python train.py --n_layer=8 --d_model=224 --n_experts=64 --experts_per_token=2 --d_expert=224 --d_shared_expert=256 --activation="gelu" --moe_layers=[2, 3, 4, 5, 6, 7] --router_score="softmax" --normalize_top_k=true --routed_scale=1.0 --balance_loss=0.013 --balance_bias=false --router_z_loss=0.001 --n_groups=8 --groups_per_token=4 --shared_expert_gate=true --init_std_router=0.00831 --lr_router=0.000543 --vocab_size=32000 --norm="layernorm" --norm_eps=1e-06 --tie_embeddings=false --optimizer="muon_variant" --lr=0.00154 --grad_clip=0.5 --batch_tokens=65536 --seq_len=256 --train_tokens=436700000 --steps=6664 --dataset="wikipedia_en"
Below are experts of layer 5 (counted from 0) of a mixture-of-experts language model. Rows are named router (the router's row for the expert), up (a neuron's input weights, with its number), down (a neuron's output weights, with its number) and show model dimensions 0-223. Each number is 128 + 32 x the weight over its row's rms, rounded and kept within 0 to 255. Numbers have three digits each.
Before each expert's rows: a language model's description of what the expert responds to; "comes after" lists some tokens at least twice as common just before its tokens as in all text. This comes from a sample of Wikipedia text that the model never trained on. Tokens count by the router's weight.

# expert 37
It responds to: Abstract nouns, suffixes. Abstract nouns and noun-forming suffixes after prepositions or articles, e.g. -ment, -ity, care, security, treatment, protection, contempt, death.
comes after: " in", " the", " and", " for", " a", " re"
router:114144124126186100176124078104089135149072071118150138152128092148156114177144113133160119131107122107187160166118104103126146100070081202113135120143138113125118083114151128155127105138187076177109156124154141197129099100149143141043101107156123118162163194146028135124120137165128122100115082102113208121199176146073067139114137118154068145113059134097143134157162177126150156139113127110044113123137077089125107171114119149152157118123150071134163130154123089157142068165064153083155099147093174120061125115131122090166117148133092114103127085097116151148177087156111099128169129181108123123045133158121106123123201100136127167140126137131183121130143138110144114084134
up1:122125133112099162186160141160162147121152111140125112072218070107135129096146122163089074128112151130196143094127081191151122153149110179115123127133127116138129101128164130054077145097148129000191157121150156128092144152103123122143048119125167138114148142163087133144148116137067125134021124146149145117140111146113128174130094184141095143133124187143130197113187138104092110162153140111111112143202126129118075186116155078109164122106120132033087122159134099127187115123142135155145138060136127131128132142128125111105119104121134131025135118182072108124075093143128082177137138160128126079149123160139181124088139141168126150155128159128131129123156130130091103145119
down1:085119125096100096060140128126115122103150171096154135107109088205121103136072140139148062144111114074120130062091097135183128110163078131139221112144133110101122120093136163168148157109123136119126124127116125129172087127069099136146153175133104138208121126181121129199127097128092130107123049154133134141183139130198118117113127132059163084128170134132221138147139134059125097155146103202175099127126134191128133160136030106186155133104132124062132114116139133107133082139118175176073067128127129126121132132125074142087158114114192119118129119105164136129185137133039146049130126099189129131128146124140142123148124126185138166144126104167139110090139133140129131129120
up2:124152120166131102129150128105171182136120117121169092144051031115121172189116197133128162120074104122163129132139157128164113128122142122082052131125077061138049095092124120139119147141127129144195196135100172131124109103095094142172117071113146121146158075145134133085080064137149138141164145066145174078105215124123106127083107147084066129191086107125128128131188172134175123170157104115131112179193099126110140139124137130165127131113146044119146119061181128161108138031059126130130165101123132133138173086121096109170101140137126136118139129142154098168128082175132119138158139120126151153131128090122130111130126128062148156113121121127078147128118064123126093128144
down2:110114008124127132121129117115115154093133125112137133158125139127137145116123200137123130135122108140158111127196115087138171125117127127148055130201126113139143135133128139134170131137134069128130075128135173213127162128073125163131064177140129128131125154160105110098255140140099072142121103182099111102132144105158141135118125115092100118138132118127117147127146208166125123134188041133120055087104122114161136212130108111127042100118075120103062146131136147128122140163156128149173085083184135046131099090143150128120132221117129150166122128118129217092117180126125140149101132144129111117125140133133129113107099131065143142138097136132149125096161097068165108126106
up3:126140120139136129134173145094125133135129093119160128146215130142142128102091126131188099140154130121144134123116135150069123115117124089092146127131097079157158105123135146089092178121109129120130118074119048131128105116176111146137126126173122100154123147124124122131113124093154127093113036198128152114129148130134132162099105107152142126122120126136100052148075132103184134152067129126121124140127113128128101128054125144213119133131174063126092116125135076128127187113112111135215044043127135130054134137125137094130124136142047177120212133133000155127154145117087128144049116120100110112082130186107157141143102128167110136135120149090141144124117228134138137148133
down3:142103093070124216192123067215130109084129127136174134128117070121064115125145141058122145139139152176143095127127135142121085125149147105126124128074132072117109128143131138129132130137119131127112109115124178129127154116128148123178135128134120124078105127146057123113129112126074084127129142127144177071056161122132237144128085195114155156105144120119129138135102130123128136121101108187134126110133125071180110080120143143041142118076130114132117140185115145145138191125095140118151154139087179121086127097144127169126093096117093143102136097241118177130121132123163151082125130108093100119146105177143138146246140122129136161118148107153162255156103123105120141125121
up4:090096122123133118136172128168115148127134134102165130133166109150126075154150019071150158132125129127173099129128170073131145162140086119170150142112133151127098154122089112122061121125128107122076114124151058134136124161139022102097147139142168127132101139120099195122110124093140129029131080202065139117159096104136074212166136149169128115126025136123143113125180134120127120132129149127116131125215108141219086095128114118188095127131086162104115124124087082120154145136234128236113178128115124142114134139134168117138127111113112193129136129116208145114123139145130121151143161143129169102125128126138135135096123153151138124134117154100102097135109129128122074130170
down4:141137082130169127094149150101217113074087111084135163148150122128127073125134112129128124138084140252122060129141094129166128131113129116140138139004138106133139150141080143117123115065128100119126071140140160170127133101182089121042174072148059125129129141134119162086088142111068116091132117137168156130071086156084103130146129129179072130103163128144194124122160132157105071142111175139133094206171141191127156064169180135127134129163180128132201128091125124121145077133136150132135139167101121095154127124176140139110150169083124125101129128094167179208102135090069102114132122129107113125130078163127123131145115122120115123108137089129167170163140135136121097132125
up5:116178127145118130135131147127120052125192112109132097092126132129141125157125128095096123123128132098127143128154128164180154122100138151135112116172122070128137119107168129149128056119154101123067167134128139194121116142122146159120133135126120148086144082127131118130120111160106169128118128124237193133120000118144153125130090034075150100118136112098127156131103126088101200106193124137147065100117118074128117132129153125135130077146085089142107139234097156108140144093129145123082175120124152100129101131105128182131098169129127158143096102153179026102154175132130070139144174157103131133164115097095106056155152166129130068153136110139174133138172133122161144134031
down5:123114121129134108151131137162136144134148186121101108091115119118172092130165064116125143126111132161113170085133123140129138095155129166124194118246115199212092128173111123131048107255138128158106087142180116125106143115114106115121203148102146097126111120109146098141135145105155150094147169092149166146098180090154174122145133130138124128171128203120119131122116154210108140109128114152131105141115106139139130096080125125129114130111081176126148117110132093120134106140095059110132085057153093194155129107132191124068131129125132140135086083145127129099156130099117141069149157117113186120118121090128123119126129130157230182122105141128156133072153124102121184126029
up6:122131147128179125155105126122127113168130184128080073130113134126154112140128122132101119174037132103154071120113151166121129130134099153100140116184109109128189131111147128167180104125168034169169138123123064139134105096160130135118087119136108082104116213115175138154128203129042125127133074144111126155098133122116141169104112051115151102123079143106090138115139117137069133122092129121214065119180124124150080144160141120124143121125092129112115130140121143125176077121132142146094112142161171124096126158108090055223126130148096109012126126163130127141127129148115173142156125122177103134111112148161117135152088141089125163140176167134180108176137093062221161124115
down6:119096137097110140110140128119122122203157121103138116126162125096102128103128108130132139098236130123118148104105109149104101045090134125115175136134120129146125133134066168120114097124137124076129117076177129153117218188082127129077155089127135088134117132172109239121133145128125123103133179171193157093084115166083181116103158118129121075127123119126171183145131092124194087126169148067112127160128079137185165157156129128142144131134128235140127152201139125144123099140105099144147122099124127182098084124125143137196143121122135135082162138077116123093156126119129099125118141092122100161118121083137194139147156119182064061124175040100108134124152175097169108158130
up7:128124131097199152134135134119108128141134133126159124162000083108101136123128147139126143108125159120135132117174140110142165082124126176113122152114137126143060125143176165130151056119113132133128115134151132147118091130058105151147129109121106132131147124130142129124112123195205131074086130146126117092186119129095143137128125121185108129127142156129145132078137179112122114130088128151128115103083144119105129131157130129148084095125144136047137153172127207230157179185127081121129149099120093062116117118136104124162120101140122126148124182096144134130067143115158135233168218054201117135121070086154126115137159090142098150174122130174065039124206121109134159133131
down7:128128143101127183128107128139168077147119131165146106039142066126122117137127129126096122127126048135113150150068180130104121127077117125053125044123090119158076113130220145168112170129174147100129108128149116117106142128174154100141051102169101124117096136093140134155134137213156195081089098129185040153156115122079190154132137119145102125171174128125056126151069133119180116167156111130129100122116142132154121086072098129134162128143144182121127141059163134127100166145141128129080139130150107161142125135145124141197048113135136114137054102149080146111068156182121141142116096184127132124096152128118130141118128104146127102139111108132127089132234108100128149148110
up8:142134175115110086073129163073186103124075133091165126118091163103128159137122133096130195187121140057157123132046129045137134085127124128201129149108172123156193163086122087126141125132115120132147168132127112179114131088119142125122147124103116125129210121153103113133116119127147158066209131123086089119144181180170150075146053077132124070121131134084134105210123129145165101109079082155125150101061123127084189125112156099127128086110081166126123145174120160120151140096136132110129127138131142166129113134115065103090074147186118159130164138132069123069150125124117136132152034109138116161082116124163116140074167147132227142124140137114114115155093125117139129124146
down8:084167130127145183123144096113118127138133129186127134111115159056141101142160135126142104157127131108135120189089124126082107099097129128125125168134140130117121131132117148126119141152144040169129085101124127080136153107131131128143128156117118087071104192129204102129128143095124090144099137089105118142091192118121128127090129080126108130144121042092193152103050127125129151199126132150087101181093148132167133133185129102083145129127173159126103139172126118186133101123132173178074129112130134194183104169127120127126135121125140127157121000140133196115155140143100129134118132188135140054123118166142125127019128117153115122086133188120179155196133072137120151098125
up9:126138191049176125139137117100122128132106158139140074127131105180130126138134141129181096170142086097127150125060120133148172147130132166211136163097046137124066113099127127079125097149122136230111144112143103205159096099103151169097099121101140156112152144036082119123071140132124128141143109140105055128174124124110116125128131149171127114129112109131162128101171130146140062131147114129122158131179104212142123131124143121100129130097124067087130058121138173152110174033123130137157093140200129115156150093088114104193165187124050108135115135092142132128129116126161155136146123174127113076114117188136099102154090075108135124157129198072179114153167151121119128123133
down9:092132085142126028133172088129122114150120125100125164150132111121128203108134185203124096128148105099152127111130098128133123101136131164130110128128126125118121129122157133133054108148131120119131119130143187130089146138147100071146120163070124149060049115137068102096104135170159139183133114211197129135113106139099128076136129090106125101148114167095113120176115109126146116131154092213081086156128038111085126153245130087095120102153128172106142127099128080142156128143150112107117105124120115130142138117105134102125129124118168122131090139129139123135219137136133093161133115139210130131100116202134132116030133165171181116105125111124149049072137116115182154149182

# expert 52
It responds to: St and initial word pieces. St or Saint starting place or title names, and short lowercase word beginnings like st, d, sp in stimulating, Standing.
comes after: " the", " \"", " St", "-", " (", ":"
router:120173129129153095134133110130133157094074104114146109146146137186070111122113103120148205076084147111141150151146122065151119134110129121158106075158129121078068106161088122116156138112120155122098136129114133147102139104082159144112132174120103152188133173144093119118103136117116167101178143145143161105211183155142098136119124115144107124121073092119129162176178215101148135155079110106085137155139126107118101138102186199110157121177137118080130167134094125215151122109125156078190083172063179129065139115135110101173163112076080114142107155129173150161094113167096014117128148143082160123073123131120093124170161082152140115190208093148126141107102154086132149135125
up1:220116128053141128140138128102148095149130141174141123107141140197127132127145161164177174127151072076074174136131126142126075133138094129179076130200134129110132095157148119126125128122179075142099128126100113123066104101038135130135080020085081153203147149181116132122149107182158072140165145240135125059147098102127125127093151135166103120157127118119144206142130137130094129085133128119121112140131136129100079153112150135128161127118167074127058089138118160130146121129134169116161116146103124123130116106126138126149138093093094151120144113157128149167128224126111082153132138177046169110121128124128143067123173079133129183103139117152086106129128143118103068149140
down1:105161070192159129153132178128119127201121093120132139135133128120144122146161116134111100072139128171128129130116131118109143132130178153059103099140127129136109095087097147119087120230155142126128125139137096093159212170110148152114088144164127132162131112128149186131126113000130144201173096034138134140022127097137129095112133168109139132046091122125188116075126126163124175126137146118114127106123073142125082125126128142084132114118128153148124142151117118130154118106107117135148127166163108122120113124107154088079173135192168116125077144137071084090153072119132149125080173128131133164131120214140139147165146127104097097054139126124122132189129177171134065111133
up2:122133125096131150143136144129130096120121128134132201138174169102136121078102167118203147163136056094110131142156129145123122132155156116110079122099096110089112111134130169104169150128126089137150123092123116107131128122136084136130093143152118138165183091127126143156127206112092139126066131156091136124146018136136136134152126150100138146115130040031123149093192133152122078139136153149135156235188102074124124129134079153091128160088134139109117127082104123126138124173134126141108133147119058133104162125093190165137132111057096122134102174145144197122127075098097090121114155122099175078133144130117151074133077231092127138087127139179087105128124182113150222136117
down2:120127115134081133094122154107089120142147135133150091065161126118114147059138104173148202160111135130087115136154106104105131121153146137117117125123147129144139144117173135212142145064165185164127123126142163180078172115119126145126179243100160149135125134127155126126120138116128166134111207137123089110071168155179129092142115134128111123146138122129078127058128155118088187108139094064122125138123098134125107074074102147113127128052104191116135124169067125119216099110155094122075118127176082204181127121143133132182118137165126149137099170154104138130121000094129120156130120107078117151136134064087127154151152130131131149135118130063124126160061129085130145113166
up3:017169137089195116135121108147080058215101127138130102171129188146141136057134122168140141083156123087126120099127024113139127174129141146128140147126114123121114142126113145132128146167092175164106128176157123047123095130089129137122142196139131176121096146152124083122163116139119103065075137145133146140206107125146150142172130165088101137049167122130150110147095134164132120128069115122126189104186134158124132131140164121126135104112130149141119108176070140088138101118125113106134152094111098145118065130127152111151161127114084125126133132126158104077126126124075058214135186071064124131098125053126089158138139152158146158155139187120141045137114125113096134155114
down3:077123111137105126175133096130128141125126095107090151148043140128095190114089105118121111119124104140127127148121129126139118017123112137086158102126047094172140041118204162180201116129051096108149124139112157121123153063122129140111131125134202093167136095140110147091125124121102166100100151082172131167154151101121114097125152113124175158128131123159116148130199116102128113137164124139129127195127104151136102127129139120134156120102103144155146157117192129084173138191156119203115125145182147091094245100089063134122127126165143074150055229082115133093121159123142105099120131134140131126122150174160114081122130131153129155114173165127130129122125213126129125129137
up4:195082231085126157126080123128121150139108098116131129132121195124095128106132140167117095182063127122179125134150127076128164129107127131094100099131161110105071129182117128138131127142141149060122158125088137134185063126125176131083125126145148115129127138074190123099083118132125089057036130157156125079115163076119204098066168118104202136128166136175114128121120104112128126131113072150101129051159164081132115132135142211136154068135123127124143157138180132146131166106133130131134145119120125150103146085128050153140165186138129159174127128103106122127083121123090097133135132062123125117134117137136101153127111147227125124180130226142117146085130083134098110160129
down4:136113110142128119186223110113151076141147100126197158122091129111088131098140148138118165154108096163140128121159074103151102138130140167125176167084151114139138140130108115123126050127173129075096014135125091036128119128125143125122141133106125024128187127099158125137124073158144111067159106127170147213157150090128171120067122123138101173150123106134108040187126135113089106132079122125180144138110070127182113096113117105124169121093119158132096125082129155125173081126146137114108130161111112089129133132147133126089152105153115127108154069181121135127101134096135127165052153127128133129120092152125142133136115140125033141161136182185106167110170124145104203173103
up5:085198140032213094125118103199153125122086122127135036077129123115111100131144151131130127129172128125128130127099200129145129060131109104148111130134121138145132130114098127146132118123126138140085125076091103131110123089097125123138166159164118158208080132132136136126136206213100127173145085130160188117122134065118126118130138139136106147100132110183078149132128093136128152144113140068131137110226118150085032126144014166123124114126132161120115140132188124122173132135075140121178141122110144131138129123152138131177112118174133096101110138115128097099167128158108131124136081125125125106053149120127160131127145099142154135142130080099146164160141066163137174010132
down5:133192118118112111137050126151120162119097121137126157105116132134121133118134112072129168092127181159171083145134115122129127135089125036134146170069198128138135094161127129127112062115121178147133131117088151117157083080123110171156102131128126148149110151130139193127125127199103094126148126123176165119136126142098171146141128127127144136164121109143074052132145173127056120129127125108108128129061098139120192122135117134168197074125178128122148146136082136123127126047205127136129135080146097177113094059134143121128147128042139123218124158123062115086137161155132135153064116125130086117129153104068130132129130205154135152114148080057117179124127227120108087127095
up6:104193127127129136116110130116056160132133164105048119142110151126123141128079107192124172143135110131150128084110122134177063087135123130128094110108128155140173115126110138147135125128063146090163134121125136143098111161141129167130114129145075144153139137166121123128123091125192126124132066138128158129185136095123162132133127118115101121083168107152142130082119149137062123119130108160112123176129108128153123114240202151133121076140230131000108130182171136100150140084151017121148131141060089155123130124107131127127190054114115158108080137145074131158147102133128125106113144143165150127101223126141150088129131075120083121164164173111162125066117124096128148131112
down6:103105145128080135125126066128213115141136147159071135112109108134130123175109149123078151112151108101167128124171111133118117145082207113111016194108129124146133126127113143164123129140103059135106195142141160184127127123132108122151135145143099103066093122115153104118166090131135096133075102127094087095170166103122116130094117172127203152112195124105111108133128154221183140098130135086122147169112172128146096127108126138108144124110069155139134112199111088157061099124144123176127172118110106167161112126134145128143103110091100114178128064052196125163130135138127133129169147086118206129196080115112141128193101148124124155139124190123170163199154128113115070101157
up7:124094176116165101123123149123137169048077126126076075071142122165118160126100133132141253135125122126128145111123109107187067187131143149161139129170130126119052057123179124119112117131149128198139099056033136114127171048129135116172177162182148129118170126128024099159135122161094215126119158120137128116043150098122131104111117139121102118080140093153093158125146111116177104110132114171129129129131068088148098124126203126120113162183132123136197122129128130125125089091128140151115147138132148099088129128192122077109127132127153130192117109114102204187127120182073150114151160117128102115128128131194142121115126127128133156142132100134137125120132119140140107132131
down7:121083129140099118123096201158135127128114122165155138106147162160137129111136117183084123088176139165140252121128133146138128117128139123192118162151126122098143129183125130027131147158058153146126130166170108137133098122149160119091133110090130141126129109084124146124116104123076114059131128143119140114127064159125114061128159136178123126037120095124108180143138178097110184134142114090145152132130142166139075144069114064141103144182046118114086165040110168154122059122153126134128137056128152093061127129125127151141106137087117153094090117161103128200129098111115128171135123105178127117126132124164138133026121112127139160137109128141185137143182142140073131066127
up8:070124176115134158167174115048126105146116082124138142085130145104118126130131117120179192112102204098122122143139093085091128127123122195128068145127167116092146151104106128154159183161109141119171134130132118134126124129128134161121126130130155151141145112052160105095147122104086140167161145137126091075087128128128146168081115150122154091094113126194125149178157165138093037119128150102139148174152143165114130139162104063116081171115117062141117183127128122136131192147097173085128173179142131134114127015209119095207125105121123058146118159126116147145161142137123110129106088188112179125127162093190151081126101093131126098205127130137200063108127122131135116185126
down8:093171139070177125124113176131131132119088081127110121129046037059130184178045103136150114130109119134123140126099136150185065174065141126098118254118094112137132121142164128143080088126122128105101170140075151062134125144224121129079111122164118162124130120145143164121125150137112094194082114079151121180163131127109203099155177105103153167159179142130131096107135121119160127120132163173065125116079091073148085067130137089142133113132138172086093077128129157113118121128099068134111148129126096118105115183181187167137125138148125151120128114145124135157130132182126098181151153126113124122163128130169119086136116154122117146154132071177139129137137136097141114182155
up9:088122092143139128098156136200160137123110180130151119071085138135112158077115164136043187093121201126130208137118118121143154132101119149115148205086126139135097087194126083126128090103151107124124217093102134164124143149146131152140104130131137231129158127129161141081161152169149111112131128186124100109144158127134078077127171131118126130113085104119127164132109129128148066128141140055110137129138131162135133072127119113044135124116140130006127130129129059139058155164151088084174138133129114093072136119120155101188098120195183132135098156082083126155100126112120076132113106180132130121092189157114143105125122117141154127110132147126162186113128137182145103141168
down9:083123130187092120107127131145133184075097159156179111159127129077147139116111143096113128101125129066138127124175141129127107133122151190108141140059170064132131045130111136126124128165129133147129255083126126201131131126103059118129094171103146127147137161126169125136124146096057122128130124128150162137127128077123153149007129128109147139122128139169126135183113128169166101117144085141092061125130154130117120166150137140088129161110140058103149127048088144059124139234146125173207095139129131186152158158126181105122102108127131121139128092173124074139065090128140118121090123125121093128143148126109126136152171143125137111162138110122080128096109101179147130093079

# expert 24
It responds to: Past-tense action verbs. Main verbs of action in narrative history and biography, usually after a subject or "to", such as led, presented, founded, helped.
comes after: " to", " and", " he", " was", " also", " who"
router:061140151091165140130140058150054169136080148154093131138153129110157137187165109114153150105113195089227124174137135132154129094127115160113096076132150176131095121114143138122158135119137115140131123077133127160134113107122115126036101132181138150155169217113039129123091140142159166129157080129143166154203152130087095070080161138153112154107089125144161142153149188126170143148180097106082130149105121117147141172122131183161110068096147137119089145160110111173143091119081168127137101103098182137072147126125108151148155105116046152131126094100155130132152109171123149100128155115091098050073122171144089085119126091109124125138148138138075142115138148059107147086073
up2:132151186118131053204128130094126134128123148126090117148132134035135139115128097161123092160094125127144165132133152139097136107119106085136119130146111167176111098132135215088172134163080114132120096180052163194110140149103119104102104130161018080103162120152136132152130214112128143163134079137111170090164080142132109128123122124121226123129119107094115223124105127127125090123138165123085131147127149124130139072177178184109174153122122130109137133165126165111084011130132131134141155130114125135163114090167136164081099120131188096128107082088108128122156124143086100139133118100130073216131129107120163147128137143148090173141134128136131075097065127129133136181117
down2:113145134069198125123138150117125134132134120187153116176130113133126128085131115148140147136105139149172125115104121020072104130129120103112135124132148137105087099130160087129128108163107126153145125161135122208130135147072128175127137184127117072122127107124138118122136156167146090173124103185100204118126085119145161117128100132125106086084041067168130116108130129144180132171126135156089126104180152129101121029111096125139185131070118133122132077143106134123066200187163116132182144124104089231103137133122133100126119138223146082173101153214090134104152119125103135158136066178155140120136064088118101138090173131125122144139125183117153046125127121114112101133149
up3:126107129128104139249161114115143133120071136118000114122127187018155074057068093117137097131099181138157128129145115142121141205124141126162130143175079106136132164113220132155128178123108150138122097117128175145144138163130115048138129198183128149127141139121088126125112139144207126157109088090142111126112158219134134139162091124119128122126136129101137122131131125136068130127099138085065052129142109121118094124159199174109128132131168116057130111141129203124160118079140136137128142150060121116167124127123131127129121119115126119089100148108125124140120115129108148126144129133132079160135134152131131093119134131124112111110071185123132130078104114131134199199130
down3:132136138071131131167118099104115173104106132160075124134142149141115132104152133078142166120117111121132115129074079080132102167131115130145138117137109165110147133128128123123179124131096128123083030074124150133135096129126127097128091150126105160028210121131129130120171103124142130125150148130135207160118115130146162112118110148129180174132134114174072111151175140129129098187119123032130147161052213163087111135125142174121056132091129142125100076143124170122101159153128109125139118147081123138247125139133210143122138084122129074134094124149123128101162128178059143130124160121145092150124110100127152100142128124119107168143156128197122121196125127034046192122133
up4:127169059129127078097108119036135097143130157118097115143138136092123125137152093159145024122121169147145145130114110120094141101149148156125135136131113088136116170186139137137120128098116130072138223134072134138116117199159072155152125117133123122126129150181159140111205120148128137128138128146111175134108116125130233200134136119083122183157127139124131143105170126118128132133098121104124167139122114118128131138024154118164134065120138068137085119145113114082123147123093129133158151145098132130139142080118139129088153121038123124127100088125132141069189128089162139092085125151182117143047171060092187124118129124177107159145125213061119106129086055128151136125163
down4:131109076136129127134149113175073148165120153134138104118123126114142112134122181165166179130103060067163142129115129144178084131127126108124132183138103055132087103106127120178121133077118137214213117125129131138097132038135130173097136183193148000127166126126061135105131103174140146133156112113093125145127097131130154100115134130128165126142126139122143062132136102174182143165097177160128126104095138169186102123079101135131150084073053107109088077129115133192146111132110141151171173127129107093113110073076136121041090133114152134128126191131122096118195158112125139114156095051180096127126162140129089128136173144128130131130088127160142127147101123116179142097147
up5:088145193127137144131081095125180116129131127125085057131170128142133130082117098173133130131162155152186129138126083117119076080166144140108089129168146156232088029203120104150139121056119149130142146102084110112107150143168126109157164135066113131126129131218075169093114118148112114177123117098134145130195252140013150102134115124149128185128187145138130137146115141143133088129090096123149126169170128114138160158094178070118137099101085131141125122124095126143122166135133129139039115164129076108131129092148131147116117147122156129160139128105110154156105155071134144114137153127113170131121086155107131127133133124139115114139120140235143090128151118140096092166137
down5:099126039165118099111094129151135183079124098127055223106167092138128130130125106119106176173134115138154123139176155103140152120126144137146150139116169126127132161119171097173108130134137127155120157092156113128136144136128138140184088132165154122179106143086128035136131150143126150124128136121145094132128116008136217140116126112130129125126100069113132122112139134162152141107109112119213110133198089143129186156119142148075168129124146131152149085111102115124183132130121132156116123116135147140225119220138104089117141118158097144131108112081194043149139118184124156128130125046145060108114095088126109117152129067136214120127136164121082066114116108129081114125120
up6:042136149122095147162075137134091127125137127184036128144154064129180127136173125143124135187099113108082117111153123099127171165165087129122180141127118136094101123122090153128115120044142118096047124127126154185130140146136134144127076134188128200211139124077127101131161129233148147109139124147131115145087142133111090136105118129129127118141145130088087123126067139047050136124127065126047163124141114126118157130127153174163135141172140126117134106091141131123156141130124117154136106129126131081097107143132081139126130146113130106142131128131132104125160085208163105187129125131149132119181128151135131167114076065091128121097142255123142132084127120059171119152135
down6:163137159134125103126185127146100092111112166130134125143116149143134137088117108107110178171127146120137125130129139154144143061140117116143107132075152159140123224092212153176139147126130117061130114117122129128127129163187131147108168137153160089118087151131118127129060118131144105104130138127173126228124115151090121035128072065189140124117095109122159138096127142143155159178141139205125090126132145121114145140195118075116100153048096132129150090000169119127169078122092104135133128073143206133131138172138130172127107116133126136161055130171118096119120152135117207101173096138135139101126125097157077122138112164139149102104130073064140126087129125126087149070127
up7:109163139049116128130100131140126126126099132143110072123161113119133139125127140181061122162145097113140133133159118128151110021116156212083125162098135124123136085117147118095147130198151211128133101123151160131123074124129110130119126128123091100129148116151117130127093162111145141137129091121171140135130121127107122151130140169129054178075121174130122122124142078137126087126125127162122135149144124146128133168117125092088082170133124066150125138128092134141130113148108141129042158130130125056137142115170141156072129136094137106096120139125095124161148141126103196155057140118053164138128129100030125128150141137128242104158178198255091199134141145108133122125098
down7:125129144165125103093129177139133128153129074134108138116130162127126052154140196155184125139128059096144166119194140115131062132091114110123142120160138126097129134107082110130123106210125106169154125092195141173126073027136132078127082133136141124122138106130168132181117123125163108142152129130105148143128080125090147134015123156124209151131072126141130154131148125133127120172106147120252124130137156116115103131132135186129151113163117126036080147000077153129079129152161129116132149117132128096176137128132119130093114123153079127128124092082155102138143102121126145109124111135153129146109169119134145127073154120129131115201079136072119134113119129186078127120133
up8:149150134109135101155130128107132111127211125151130205102108088118093074134127128149144142110230072076133064045134125126146167122149125147116102104125137095117124189115118121112135130140184053122156101097125073073098147121082141163128110129039130121163135132081140106063125158134124144142102137129135210095107180124156146162134176057128125092108128138151077141153139133063115129089175188128137128128171098132128150119183137203150169070102099156145147152182075127134169114117136128132110153124124129126107163126043170128122186121123133173134080123181168126155166111125126128054118048124146132134129156123107176100133163103123125132122123135155131217074098122112132106119132
down8:148146125131119131119129070080127172079161119126157122128098092133126164139128075129127127130116155131110131109121123110131134149137126137215128140130128184109162112137159120127103124117110135129255152107025127117119114133152085085103132131127179067087176149170117122131121096089130175114146096062157127129111172145127133110143127129101201213129110119104123080108142167061099086139223138148161180160062031148123098123120171125138132174073132142150116096130127177149059135148137106135094124182125095122116180138128149167093114148129137006111101192099124138155159132139142081120118168156124121121131131138132111130121117122157120193131129107101128169107191119058146131125106
up9:127114048132121155141154128127168146127128103079045139141158114185146161127132126145104134120183158134121171134103131129114143103134101158136142190152091074130134078057192116126134177128189087149142107096062096174118127130134136128194066085127124138104120113156096092117164100123094109122139136139150131130172118132086118075131124129130142145129093140216110150065136117118153088136116108120129137100110059147100132161146117172127082119141138098130108097131146131121069143068127162133192018255128091184146109118126133169135143137125110154040063128110114159137140127137187131182093113140117185135129161119137120115148117147124097051119150160170131127112151124133135125133165
down9:110123128122143133126123154116110160109144129188089167145110157088117049130157092144099121223133131141090122127123127135108160134101125128117129140141132091085057083167139101078123109099167112186108158145123128178120127139144171133107158113154088168132137136131149127123097158145127081139092154187022154136136087116109125130149235168040141136134110154134126143174130112112059149168111126135101127134172127084123125155125121061071124131148146103109124132110196125067138143131125137120070102123147094188129100133085146124051114145080150121111098143129093124169136134096130211170068018195136130123093176133128142124128130234118142140162133096125167151134158105168128124130122
up10:100167149153045051223182147111055119091153134078084128134127126114128117117152153148128147139056156144133151128127201135125152070160154126106129132172124147131167098171156078075168098138098064137140129116130128150178108120130135115109121103091123141124083156132125137069120133118108125243125128071140135159142104129068109123136127143117144156157121126150156179123129070173125072118142129136126152120161072173175110092145157135127148143118124115105129092138140005155097125168122127118099157109126141127073114133041123105124128088123095109086156131120115070130140131124153148160124143109134133131070117213125098128128136152080058152143140055120070134191123132128122181144160
down10:135125135146085091153125144101124142127121141177200134147098143128131148111057110122132169131161099145174135092233153154119197131145087125127111160072122118114126116234111135095179132133125125050135169112133161150135126142113148126108117132132163170155116124133089132110134127093105109136157177103104137000120102134147136128090107127079128101177096136214126067135095128186126187112126134134143127161169081028161118132134106087150138128120112125091075120130142097121117123137129128063109068107137110162123152055129114089130089162168120132143097189144146146096128037129126144106169129077131111129135170129054166130122148133128151131140130126125098129143044063135131169138136